config.yaml
n_layer: 9
router_score: "softmax"
normalize_top_k: false
routed_scale: 1.0
balance_loss: 0.000369
balance_bias: true
router_z_loss: 0.001
norm: "rmsnorm"
optimizer: "adamw"
beta1: 0.9
batch_tokens: 65536
seq_len: 1024
train_tokens: 266900000
Below are experts of layer 6 (counted from 0) of a mixture-of-experts language model. Rows are named router (the router's row for the expert), gate (a neuron's input weights, with its number), up (a neuron's input weights, with its number) and show model dimensions 0-47. Each number is 500 + 40 x the weight over its row's rms, rounded and kept within 0 to 999. Numbers have three digits each.
After each expert's rows: "comes after" lists some tokens at least twice as common just before its tokens as in all text. This comes from a sample of Wikipedia text that the model never trained on. Tokens count by the router's weight.

# expert 24
router:539482567545461534490473574593443433553515438552570432538500514534569551519506557525472547457482564515509490493521500546403525467503472471562461
gate0:592503495528534590485584463504521520515521457636522454540503464520464548522498484504565550559520458562506505585582545459514477483488472519546424
up0:442470432442352474530477490501481485489462525480454500457481496536485451501512509451476514481482492478508484464505440502477500473493462500414481
gate1:558484590521516498492494536506452554544529406478489429497526494485520538470537479526509585501541552461546537466434513541443436511517411522494517
up1:452502457455416444444548551513451482482495502681516527463513503473448526466505515505497520474533501478423499527431507494493619465523503490484582
gate2:516459543436468510550530546519513500474497466540495525557514495518475540502503483502476572466497545455531484529453572505489439494504389470474531
up2:485485562519507512447524440419484475500499511426487463453456504502486391497480541488512493542515467550477498496537456481535520509501591451552520
comes after: " G", " F", " P", " V", " Bro", " B"

# expert 74
router:515469504543456491473434541570465483496533505499541413562521501535512546460553548527502494443513545550513508503534439558511550471520476480548512
gate0:465527479483501488457551514478490471506495519503506490481491523464503478439528510468514515489509499554565513503473250514528473465463483461415489
up0:542525543497491538514514500587516500509510481508467525524534505531504489604508511507512473524475503470409521548536482492477543541555488556497505
gate1:474481459469515599495464635469370481512515519495525503568477496462521477451490558547541527483510662495555491466536495517512543496465469487503526
up1:470537408501520543530520496470526517491505475477480511544481491453509461460475520512527527515484419480551460482485538540507490488448484513496569
gate2:475528478480433489385503472541497499561500501481522475502510505491457511549518495533503448480536535542587499484503470515538533483499431489490526
up2:562462497565491516453508560423497526489547491529483474505478458510535546432463513490489560526487526490404522535533478497434517500477498610517472
comes after: " ", " con", " de", " c", " T", " d"

# expert 49
router:493459523570475538424453549574473463538514426492514451535503512520552528486510545495448524443510514539526491543547423549495545495515495486553466
gate0:506451517493474494469440515554509493497549525478486486515520500478483449498499466484477489442483474454520541455523486583527466508476479505540507
up0:528579486526540514542565482492461508512416498540486504476543546542527561478488570493510560529506515543473448560457538407448539513524494512504478
gate1:547493459520495518444509471517481463467475449488530536529501551497481518502560523527487541542489524490476503558512457485486494478506521454461480
up1:476523454495524539483525534510551496470427502448512551480575656459508538718498508502477510477510481479468445524459505483524505524457549544462503
gate2:527433499528496544413468571483550503510507405578484477491523486475475565433484579551490477501528527532522477494501497481488504508476456549545388
up2:500555475454498428533526444476521540484530528467547504515499525507585422504514414514510475543415511500480560539487495527404522452520481468400560
comes after: " |", " the", ";", "|", " F", ":"

# expert 77
router:545485555548438547459452572539479463536554473524545462507496520547580495462532576515464479478482548519503507567535484535447515469548519485521492
gate0:489538482472498496512452468448519432492523573479478531482476482479529451555536546463485520525476548450478506523509503595499486502418536475485462
up0:521474499473535503507544528526500599520565439517483524508529507516457519446486438498527491486513450504513506451493495365498503496580473555502541
gate1:476520548494542556504472576491543489445523469498463503472504543500471494590562488487446461471537484504534470498505539466411472426522471533466453
up1:549438477545482428480492420473422492553532552511555464522516529522551492408476510642522547529475542538472558465551430537557554489513539473543519
gate2:461497554484506533520499497475515514508518459465485546496484522465454460442562515486505494513494534563481496584500506527443486459541507567556330
up2:566486464489491499477462487531459470478544555567489447522520513572577508538490445530475517447511489508535532419539479513537554539506552411448513
comes after: " the", "\n", "\"", " The", ":", " V"

# expert 98
router:543428529517468548468434536543442429518576500526560466583492527567563540454517514536440506466476554537532519530570474547468544461566468462526505
gate0:476547549521570544507495494482547484551471539528567473491544507385563479557478516523522474470442459536474436461500551475534508467493520553498494
up0:527533527501497514499499493534484503499470505514395521484430486553485508493518476463530506480503459502477608403528507482518484492510560528494723
gate1:573528502472538526497483471485529531477401400518505549503495528456469490478496529506513490505539508490455543473360473510513548706464501506525521
up1:674535460456541472521499535525516515488511502517488543495469449509485532445502475491521465530572487464430554458428445547518513516516505475506585
gate2:535530481507494481474529489522438531500534338543474499499495792483511498460520510460504519483484531463497508507490482508497520485463510510481517
up2:420451549512504489339492548489540454520480533465537498510525486473484508570513459533494481499502510568545454504496446501506472599550493513535538
comes after: " ", " 0", ")", " —", "%", " 1"

# expert 73
router:517449551522518549513496510524447505517513468569534457559575603513498532461537521573482499406452497498532570519509470538460549437501509472518438
gate0:487513468474452549526483482469468484541522476451520501466429525486508479454476576480495476483507473479532574505539484509428576515503528482519448
up0:535464519520520413464488515556510495478503507541504474544527454529520463545487396495481539469483524516498456477482470543526497476527487525535518
gate1:497457491499509514427485459490457509442487527513417454517487479511479483459535530531476455428567520490492516524491481473480493456547512515504444
up1:469543488524499537473522482439423496481508555491451453509453511521485527491507530496480475415552484519547487521497500485510469465554479481531509
gate2:524514516469488498480505460451447498567516535506544460501490461532511386472528477535532472474533511511439568489498531511505526482490509522480508
up2:534477492487528535396483499516488496568512489532549488521507530519508467508507448416513476526526485491417431481512489459469499552498544517538430
comes after: "-", "b", "c", "ab", " a", "•"

# expert 138
router:596451509541495522447428568549439426518519454509528410529536554574535515455544513546458506478514541514529559547541479505422537501521501444486475
gate0:545546459521504533513456443549507520517455513540517518520502520484536511513455464562466471510521498462495527521470535439446531594456534493496503
up0:465527497487531544468463503498487554497456504563605389523506484470506491524485425536554411516459480493484475488504500488484487482527544442518550
gate1:500474471566538475446493500581420514450430452510549461509479563490465482471539568553517477519473507506548508511493478499486527554533469518531496
up1:497497449554494460554489515493542472498515472546506575487564500456506464527512520479496510541504506548439466517484473495516531544498481525533538
gate2:529467465491500469469493522486486466521533534496526441483539493565465492499414498549519534467498573473611541491500497539421512477450519523520465
up2:544489486518525464519566487480428479504505501521487508513536539614472452478426493568552557510482595449535512466541546521426513485502531521500432
comes after: ":", ",", " of", " Mar", " N", "N"

# expert 150
router:522478518463480493497442543531441449554560516526544481551535540553543497517550524543415494509449567542495503524531416562485555434518515445524459
gate0:512515466497503492487447515503507437501471495511572500535513573460542513479522463464413503468532489518497487445516253506503527483527482469495493
up0:483446538541494517487536458512516530486534475492414485463479457539451505523455542541526510503510497490518489549500566470488470510477491528515360
gate1:513506484491529498524487501471443544510430523541466502518533496528476525469473473488521450478490491516551481436449431546461562464494522528536545
up1:474470511486513482475626512516478524464556515491526487538531537724491502482516481523488554492515554384485526468518478476461533482528483480458462
gate2:588526454498533492530467523466423534472550509456539492501486610453485537473534474482583554501516511498469485463485470495510557488494508490505527
up2:474466506517494519502510474487543477470465480508437527498480467527490486485467511430509453516475451474472470538526528495497399502512518539477513
comes after: "\n", "==", "===", " ==", "====", "\""

# expert 28
router:547424585538459541451490567535464438553574479517531457551501532537521512467544521564465532474503537580495533503536467548463531490523532476550492
gate0:520500497530489424508468565508489482487494473517554474532537473506536510551529623500459447627459501463509536561517524501472497462487513444523512
up0:442497522525446553466484420525504478455546514525435526498511507499489508493413440550514508495498513482486470534521494453493521496543440519489476
gate1:490526525523435504485507545536515518482480396504531473509484508507470502520551554464518535538513508481528549508539541540503483440469480606521464
up1:530474488489436506470501505515458513517507451506563411526515539545493474540521508748535441517497508534560538495532501475509483550524493505516465
gate2:494582524508465491478534524502554482508532512495529526487470540439504520532470518498539469500462510523466485484524535503535454540542431487508515
up2:509510507506437530465574580499513530522528474474526461455514540473505543489467547447496441548493481532482529512472467543520490513496555453444509
comes after: " a", " the", " and", " to", " of", " an"

# expert 68
router:544475549548461548453464548553457470535552463494585429572526522562522526491548576522428508464519532549507503512533484502456576460477535471511450
gate0:514584507555449595500491460530460507454499539487456494540499617498469496449521448568585490468562575473528484555511464505498481451505518523553430
up0:497572525452543461493461506543549498510535509544549558478545490496523503507506517507437472479472499498415511391589530456490540492534454538471539
gate1:535495542525528529572570541532384490533515539515478459540528536507513542464532480498483459484460511484580571491529587495513522500538499473526509
up1:512523500534494507550511496506501519530547538497439538503502473470490531341469469469507485533442500470473448282498453491549503443546525477493511
gate2:517507474686542499533503541496479532578510488481467454489572452516486469459518458471509479515495538524538585475505463526532520653517524472493544
up2:521514460503514509543503542482407505586507526490424489467517474503507506489499375485512537508453509539526545535519484479479499534509545476460514
comes after: " the", " |", " a", " and", " to", " an"

# expert 31
router:550448523563473521459452583536410440528530490540531467553472507602520509485518529511423551481524560516479546520519497489477520470536494455510448
gate0:535489501504499475437475480445529442537462502516497491514475485516512533516486544446474533474487443503507488522486507481486509515476488496509526
up0:458498495478300505500538492485560526549528503561485505517498475495462463484546437494438578477493459462473551498491401534525566479481486492451491
gate1:473499592350448470509483472494494492517514517565562522449476505628533547423518506536490493488444513518506572477527493501460635484545502507541504
up1:485524484549354556486497530489481500505505512516506472499562528488529531530558517431487496484534586530500499536561508519533475477450420439512424
gate2:513490521532505480471369506469496517466543461532491520484501497516502505500491488501435429503477420575507499534399614497495509474508456483487508
up2:499509530452547447517521487444461507505533538521494485484503513499484462505483456469472448531515477471459513485480496522517449452453492464479549
comes after: " |", " ", ";", " 2", ".", " 3"

# expert 130
router:552466525519486526438472523531457462552554468551489471547512526532547564459537581535463501461503544539536513511518431504481573475545533533521479
gate0:519511488453572486498483497505589483489492552541487518509471496476449480569558446531456478478556486556515456510488472474433612466558423446492503
up0:488534550492445531554403537649494488465517463503527505455539475479541595516512517483528513497523530533454534489485529523545460556465532521571495
gate1:488500361463555463494554439447560560562474631534458541462478461510468473497475479436474496504498474492558497515479523441539599432518468542511542
up1:540566519504427450503495499488454562477576518496501473468474503466531486455541448516481502464520526487490498524491498518528498426494463488508536
gate2:604441484482428520486516474501463484500457435525487520490486520520472479501538613549519486460465500500505531525537434511481518483532541522493502
up2:521546507548566463472478524519541519511526542508507477533550478459502506467498515444484528539517512488526512476483545513521520590263441446509458
comes after: "\n", "|", " 19", "20", "–", " on"

# expert 135
router:511478542559486545433422564530473439530543462531554451530496524550539514473514529533424491472488563560533518493526455519434553504535519455532488
gate0:546509498495529484483504589467495499497452514465500505513494488530514444489530481509566510505538523519515519520528493529497547502455487513491483
up0:511531503455555490505518575455529504502442548511484530480478461506549428501500506499562495501569529490472503490378494530513492515541497471419510
gate1:484458461501412467500529567505524526553508468483510463491482558481472529438525534490528586429462523473553506556543463474453564470494538540581489
up1:557451522518478559478468480563440444496577422550518512559569516534527551515517506527472480477492500535484515560420458579512527491502455486498443
gate2:481493575497525497419428497545460477471545490471507453544504485476498537479536572521487466535468533506473506498493564526507528521510521470465552
up2:454525565480527474461447477472560488442491540459484495502444455452459455528471508528510463542492526472476487468449595483543494576535530465460551
comes after: ",", ")", ".", "-", ":", " of"

# expert 5
router:530420534548463498483427566543426453524520478575549477559534527603538506478526557531428490477491508549535556554540446504416549502518509475528455
gate0:472477565514489498510491458461435515551556513553477474543555514467509508512500574486544406475482514515580541533558477504448509469502485529534530
up0:551542489547525531462480545526540457488390475507554522508520490532499511493489465549468572484489529517455478464465481562532562492438535440492453
gate1:470483597479480514528513534569519519501554546490439507649502467499524531488512484479515492495478503465549563439512444496494511481524552552496429
up1:544524388526483497473502463456447482520489477485552450445501548487512495525469546529505564482512483544459468587484556526469508484508444400510536
gate2:617509497499475516430548456545433532486435536514495447568512515537462483514548417490442462528478509498562533499525494459456578486511512512510550
up2:486412541474601457509467555539491492553505434611545495453496509502528516491516529426525511492553534504499479531488516530513409501523482499473450
comes after: " |", " 19", ")", " 18", " 8", " 17"

# expert 159
router:576460540555434544420478539522470450530541476533553465565529561543550545484533545504429550454487543561500551528526426533461541476498556445545491
gate0:513455433506510509506539531534486485525539558474530460510502459535499533463454520476482447533534474559500468575517525503487547473613499546544486
up0:456479572521469552459438510524469504523469392554487472517478529509544517477528503541500530429462480492529499462524467497444541562477478474513491
gate1:486497470567431513452477533516490499469483482485583507517525495536520506374554425481453417457480540473511505516429468529403578527508536521512516
up1:501506553442573481543559480479514492518536520466459547511494519446458504561458566509546587500485462533534507510548522460595494458485480500473508
gate2:498460480505499489475501503526495482509554513493574496456456543538458512492496487538431496492472507594495506544533467518511522466468523437500504
up2:512495493500506480482532505521527503477544510338517510484475542402444493489541507533414496498482505463486501515514461539523482426486511470456522
comes after: "\n", ")", " =", "===", "==", " =="

# expert 12
router:521430552573470517456416576563449443495538444517559423554534555501555522510514525552436541465483524551526509509527438535435526502486502449520479
gate0:503518480566497651449448549471515519535467516471485475497445417432525488506477454463464517500463516561447531476466485461462520552448503462465542
up0:478462504430473569482511457478495505497495486520446542487526517515414537600523510466486438527506483415515540533482532489570439468512506544496510
gate1:626429466527499509452459454468535514528504423536495514475579477475497487470530509526470485513499464446533529490486546522450499486413542404579474
up1:506472486544502483494473490438570523522470444520501492450572447480509492563530520521469471535499481467528534502466561508497510475502539385478497
gate2:529484560470458527504497541587551435501542539538468432489545452463476529634492497491573576439480481545579497482504510590541499483491484503497479
up2:462486487573485468477488506401442504549494472498534529531479487560501469442550560504438388537525529548459507530538460423472513495495519494528515
comes after: " ", "la", " Pa", " de", " T", " con"

# expert 4
router:528471485586467519454454543525455427527488462530507475534490518496530504492512556547496506478469536530545480565546417513488547490515506474530491
gate0:512462501537523477495547467611450486494482496499518522487450551501480485450528472537542511449520546518572450522563503454498534518468480466476502
up0:499486452511494529472498482516469498539485577481452524487497557505456498411502491543486489430484510506544582478467473500497514509624471508307429
gate1:450443485424495525527455562501481518514494503468487527481486444463408517430471453489511482459504499516562505528491489472563503512508513505520544
up1:526486511506489478534461462500530476412499538527493503474491488496508505571566532517493557522499518459480513458511511475522523493445402464510456
gate2:458543453487421447505504396407526478524466508484540530492496495423497487488518516500458465547481457535498449578484515491467513497492409494510542
up2:514446468479510500384448454480468551477481444466477433532542489517426484587524482483523516494475534430576542541532443439435521522489490535535478
comes after: " A", " a", " No", " Da", " J", " Al"

# expert 25
router:557520530493460532500468573521411454555545429551544485574501538555558474465549530538417516473488523525511566558523470546435538472532550472517467
gate0:439538495502514555496549495482521516531504466469490514440470554486455525479541508695571486473561396475515517495513495568479489494482438466493480
up0:524515576539546465528535493445515554482694450512538546447483490479557514510479568489450584452529496516496508525497532502534490475505479482485470
gate1:547540516502508481515442559483553497471474430500458490521498527501549491522457538469491522538550429534501495486494530458462484713472509526490488
up1:468496493499510495498569504501481538551552505458483536476462449477425493472484540474465471502321569420529551532488533488518520463497454495504500
gate2:473524474478549596484457480519550561470462481587542481459480515482523516418502535440528484526548488499525501458534511496436467445543419439527458
up2:429405503559532477488559474473466466511527560483514515564520479483515474522475465537498521501471541480487465497460492503504554471456515506505445
comes after: "\n", ".", ")", "==", " ==", "==="

# expert 85
router:569444511555500532458448568548470438527542480574511458561541524561519513455534554535443503488478587533529538533604487510432545465576506482519465
gate0:546415473482502524530470527513482515484503472501457531560529523527480527483446500493468507494516492483535502446567511473463487568551523597530477
up0:479565509510499456502438454517407454457472506461515499548440506522446510552526511587527504529477458494529516481448533495472538460447481491460529
gate1:530491484518518472494499482506419482553479477493471482424436536538517587370647502475504518526442503497507513566528494494481471466459510515500442
up1:485497587493515480427521487429500473523476534523450518508381513463482530453440454477513577519426467467472489544468485499457498453539462523530512
gate2:470460495500486514504508517581511452464571525513527490489500528335389500596543489464514510482543521492478503539474459424501520498455466460506468
up2:512522484382499511510500549460494458535441454554424489488486480505520456480483476507447465541459461528495609445453525509466498494513518520486582
comes after: ".", " 19", ",", ":", "–", "/"

# expert 33
router:529426531530417574452450535540452441549561464524516458541524529531555533493537584537454526466474581527495533506525456534444533468525487439511465
gate0:476511593508516491501533553501565487535561497525483511504511516498571472517431523476510480493536489466485535494485509472644492503522568498493459
up0:544492503507491508482499446529412487496471496478526520509516509546504540449596508549478529474484459531561488529518471536454524498472526523521605
gate1:495507445596363530427517542514509519568529446437451464488494543428503568476509577523567498505529505516470517555540484524460513508447552518472437
up1:525466538573567470590448456460487481467440575578566532506532466572516450513502427477464505504444517503512488454455522491522486479501460492540537
gate2:534499527459498479540527517464515450512493559470545497463472514499536432559464471487480515528501498497449468488542463511478492483492532522474529
up2:519497501461494487514509538384498492505495534475539519454472518502512450548449488504542516519487493489359454490552482559475493461501537532475508
comes after: " the", ",", " of", ":", " in", " and"

# expert 141
router:512423544567463532478479552498511459502533453547552431528544531541566536474541509523431505453493524528527545557526453530406511481509492472577439
gate0:511515456575514560535458484572488515548470500528559387487579542491441482472404491441541496534473458542529524480555520549458457554454480565550535
up0:562548490549507471489442483462502507619466453583528468536584511474523435499539527516466421496530467543538533542539508532441524509485525448591509
gate1:462538470584515526491462603512491500470537422462485465503546481514529454493498485509502503391581520446534445504539549489431509531526595513527462
up1:516445557454445521509571420472475498528483536512513503517470525509501546477490548504461532559429517455351538552490455494527519483453458509465555
gate2:527475479547530493457518526512442506478568459484530445504506487495505510475549514406505500513480466446530640473459461548527508496506560566495489
up2:503492542471459453517491475501537478502440475501505589522459497507487478515484514555483515507514533511434400499541535465492519481482465453478528
comes after: "-", " p", "p", " P", " f", " ma"

# expert 120
router:497462531543450527444465527533475436523545482581521486568518506525521555489540584513458522491476588525509492533515478546475535449513515419558471
gate0:497465533527501525502497565537470485516590517496426453593588507545563550449503487514649538501506467559485561548540519489455510529447511518500642
up0:474526439487530465521550483442552547461490548488436530550534447454485503535502518449576521589501436460491476498462526493539441528419517479504521
gate1:502563582571487571572525461516469472461537573484557475455495505561483479503460484482465536477566617534487434484551515547448526528442489531482436
up1:501564481581520498549531482501480483468518560529522514444481479489442465548427511506560486537508588494496437449505517522556465549427535527498495
gate2:463485508477467572506481541471510464448556467525499532495475520456454568515469572532511443464534502505476450521474528516507502430457498567593448
up2:546485493476526518537505502501511453446538455517440536479502455472476502516507526511524494502537537507462476471474498492516521461517558545511479
comes after: " ", " the", " a", "ic", "al", " National"

# expert 8
router:518438542530464516451486532567442426559542477531507466530513514537573504470521534519436489455487539498531505532520455546474547482526543485501488
gate0:522512534437461553475515536508510491480459500474549495493462488515500493540399467475512546583459532473448460522554472571532462477472504466567530
up0:500473457502559471503489486471470492489488486561455509516520515506510479507550520513458438546505517537555533520485544398481489501578486503550488
gate1:469500527527539538523552414527520518558467525461464492503553477450463540522532536445532548447525462471532475476530482494521564541433484445481512
up1:454482503496512480493535516513467441543546517445525462465503511502539514468486498474423445530537520691512524487560470525497455486551534488482559
gate2:500447479468466505532472529513497489536484478508517528505510495562515521462495483517530466520498467531548541498543479440506575483545509531491501
up2:449619531523506514490491500494456520415453472536503491534492507469477493526521563486458537497492502519458464513482557524509420505492434476556464
comes after: " \"", "-", " (", ".", " Mc", ":"

# expert 57
router:535449553543438518466425591513467426518497469491522447551496517518537554463531515496460533430493515529538538493494507491454574481548521500518483
gate0:483495540521494488523445534476458491501479426523547532449458518492581503479526538520498556483476465551502450491506512461424514519488448548535487
up0:478494471473513510474473540496503458483497495476513468533455499534555476484551478544502517522495531505455482487508506513487479506496471524508483
gate1:463514569500496464511466529479497461489497483504501438473536504504544521485499508504536457440512474503560525418497513567468494493527489462536568
up1:518428529588521380501522496506493455472579543498505455518489492497445500475540464461525542508524517503540585485481523481523555530514532497457486
gate2:501463468497405571500512483445526518496480455504482526436469523479503465463443487511531468473398543529475474524491525507515538485609536468427559
up2:525463495486514515535516529499461534466462483490548530526484480503516511493475528481482473586460536492485483532444456509514494500473543509579528
comes after: " ", " E", " cl", "li", "la", " Me"

# expert 145
router:555468556545460526481466544558441450537560426529505471530482528555505518443559553522513510517511556582548574510550442502451528463513490486534445
gate0:571472495439378452522474481478479562465485465481437521491474483526493498482572493477503518541496563504521491533482444495460528445429456497506531
up0:472524518526624561471539515514517478499484505542544509496506498434513507501439518612494507469503484457473489536487570480320500534535503495490493
gate1:523399514532462512495502483497485515485509442472526490511524508524526520479559539476494491468470570523551502547607470514448499550473546486508431
up1:475573490477509500478478496501500452511478569472459535498473518503504487519440467613481506535466446512483471434426493485522523442508488519501588
gate2:507484553496588485483520507470463486474556424496489460512506558497504501472489528558507513528543481329539474547482507490501469508555552520522396
up2:502507437561448490461472508520516512549528576510509524515509454598514539453528458436486505469465509558492516447543453550491560464455486467501541
comes after: "\n", "|", " 2", " 1", "|---|---|", "---|---|---|---|"

# expert 19
router:520489519504478523449480533532453466531591454570562472539548520519550564464556543547460509489456547538533536525494489543478557501559475456514456
gate0:447465468502533451502521480482497492506528487507502519491518473474517457465521457519512612497504484548548431505509494494504484455548477512566443
up0:521528546497471536477476536532547474503480515464477463515496505523489545541491569504501512470529504426476523521608486519495522527459546484495502
gate1:530512517511505460470517567498492510530488478538488538478472494485547473464525468513481511493478554572507539501499471509517510473491467419462545
up1:459487513476500527530461466482510482517460524503498471537533515502485464564497566441525495490516481460582476461549486508472480487523551563535514
gate2:534503454452519502406509469510491503473560468541562543558536522574479537578482459484443543516550546483448545542486525502489535467533515498505346
up2:522513437458528529439522493494498530447559475538536516500570501570456549490504418451450568524519517469439584556475510506485516494483500508421432
comes after: " the", " 19", " in", "In", " 18", " In"

# expert 91
router:531429535548490545443423580524448469531526474533569454561508506541537536504520497535472527477464533504512536538551458501463544547519474476539473
gate0:511493536494536492489524568496535518499496520524495583542467483481456538551536477530492530531590521424542511491523509538592495517479443464489386
up0:478521468516471490488476505464552493537455472513527472476536464514530523497475520517470484507479531514517473474482527512502518482519552508566449
gate1:547463512498543482511493476517465522466456465508711478479496502509500498528513522475468543503471516504544489511526530467474534493570592512416492
up1:519463493578459469477490501510304544573407452536524469552504527530524473481470491431484509529489513499517542460490503486488514552500577551490570
gate2:480470520509434505452497489494512510501493394539544522492488506512505578559468497441447473505479463509468484492517463502502535473534468552511468
up2:455481508452507487481532461438569564472463451537497566462485455511474513562451449488467446540510480453467451447510472491548481481505469532482476
comes after: " |", ",", " E", ";", "/", " and"

# expert 61
router:501451497532475553440499538553481492523530481550542439532529548547535481457507519557456484484486584510526566573505427550432527460514479504520433
gate0:477505522545533472427430533508465518488579478514557507500574548529448465548535463529478467472509522478548475433501448534516520520578547517523446
up0:459505502525489440467496506464488533516559425514513493464511556533430475504514424522512466465519527472547520413495406532506511481516528558514460
gate1:473471484496533573475513515543497522508551510476504500491533517515483507460489517486503498483524509532416480513474496403478453548487503536463452
up1:514396525479507544546546506466446516479594505456532483527548492561504466445493497512451446542469534528475547529519519379532478536484477541515522
gate2:454523455458551509510538484499499501709476522583514525497503565525486534516460452524503519480488463584508546534473460516499490351543416497488533
up2:487497509479532511444505477440450522496467434575505509515458531504448483433492499585525525437544514524588510468476473517474433432547487564527509
comes after: "-", "==", ".", " of", " released", " so"

# expert 69
router:554450523518482529421444549535427453529515449549548422542538554567569513470543538556465486481478528550530555518510511509475524476541501465505470
gate0:469508467403477529457481515511485477510464497547511458442541477494505527492512527547488498530524562447301534545482519484470517524568528496486535
up0:473462461493502501492488454496468490490551532463512467512534493519551518562525564587543547490464494439495587525481524513498511535598455456460560
gate1:527446458470498468504470543505468579519485518455542452520544541602458492491501359532530442488509504518510496561535472515529482452462496526493500
up1:509438490470507452517469597456477528576500534416490453493590529657509602471493432553536443506494478560515473564539448495510539458469496500491538
gate2:517516487539505465572484488536449388449472482505499500463519535501493486452563504542523491486515542565467500491565478488476490477495493430489469
up2:510545487471529447526508456461397519447443501469503430446469531514475442473527535454571474514538497514481473462486548474467435539473510502469519
comes after: " 19", ":", " in", "20", " 18", " In"

# expert 132
router:504452501557470551481507547520440480521550429548516457527554492555499543481530551516464518462474548522589543524544459553464559472518496466513481
gate0:474514472546529470467475500525495503528506449490529519489576456489508538507523543468484458456489555494569510410443469530476478525523535526510417
up0:494534439507530489492493331497516546511527471497541531508555530496435519510469527455494500471508509487569513466459488485535471484518541539528419
gate1:372522490524532437490514544467503530519517558500494494473553539459452517489515485523469476394457555484550466491463477576493529456447497368512559
up1:492502461539604440529493526461483520490546454456455512473552543482450522469514524525536502414426579454546482527455483587505529518446513477527518
gate2:482578504505556486488530473449526526508515472467509517513600561531532438491542556511473493503467435496534483462536498433572498512527482498472547
up2:567451485589532568541476529491514494518526539517456512499459409489517543380458457468469522510470514478477508536561504536487539438519512429512479
comes after: "-", "|", ".", " |", "\n", "%"

# expert 105
router:521488546527492521468439515535452401521467479565556453547553558558537499476530526512430505464531521523505515536557411532453558485517468493559456
gate0:551502494506587486522504532500467423489516498533529397491465524478532468569533499495474517522472485523458445520517570446517514536578499419506523
up0:570504482518567461562453532461514481549518475555504545502523529435559515544503503500476485528496492537437564520474571480558490454453457476524452
gate1:437552547485465482417518520535516409563519507538469494493505547455479525464531489498442490481434468561604407495468456483498495491482506512499512
up1:440521532455419503450517537523527449563568500505475484484491521430501492485498500493455507502541522615555458504481451528547453482495482477528554
gate2:489487468506509523478490551558413538512530459497538446499468606529479522455552543559514495474486469462475485522598453464506512496465444469495564
up2:510590523560483508512477465540553455516506500539452539536514512473546490511485504498477533495475538545505544466392504520493524522529502463519435
comes after: "ed", "\n", " by", " such", " known", "ted"

# expert 136
router:533436566542487556466441498567465461562540489517582474559525568576557509460520530547467525488467549545508544530558452541480553463523484456522494
gate0:544487578487560445526506494479517518475386462541554472527533615514454462533529426496475483495540489521517560494478506519437479485478521473513479
up0:487482454515458557459517514510496481557532564474461524522431435536539526534424510493563499596458515441462415490543459446572476550553510487482485
gate1:451435459471499489522565493411515500542436478534493476526491496509492543526447449497514527450458475540471529521501430489462557515529539490501515
up1:549519496524471503486420550581468437494552468505526506443561522530535501451535598547436499481547539523549535482481511544445527467497514515508467
gate2:456522487513545507486492468565483513518528552449466491482518480516471487519525461440694484524524467516462519470529551516521527580490478444462566
up2:479509500536552487467494499591421471499536534448447487496486484508471503508505428469525479494513476521504523484505520496458572571467501464465532
comes after: "\n", " U", "==", " de", " (", " in"

# expert 129
router:542513549563448528457455576550458423559557445499531440530516517517570489461493532523466475491492540535517519537521446507436561486540488453511470
gate0:525507533523594521437536505542483523486506475471534486467469496554487547427542459474502433542562458588568542567501456483545484374500519516534467
up0:517491460508562492521485529504465429539478508526534417506499515564509440495517482518492510501547541528498596413539484500496508481515549542501402
gate1:550520426557526531432503545486471455593546505537531390488498564506520479525548543502529473501690512524487566496516453542491538498467515500477494
up1:540534460551548584424505562464449484551504523554559399489508549500520460533529565511540454500506509521503539498491463533502545509440519488467495
gate2:451501529531500513481526604539467438598466462447532521480510524556486489426490497458508460503530542569464432547485503495463496543511564519470557
up2:504505493527519504467510543512465499468480447510482503528569490550476449450520508385523467512481541578483439513481500437516488514480544544458530
comes after: " ", " f", " F", " W", " (", "|"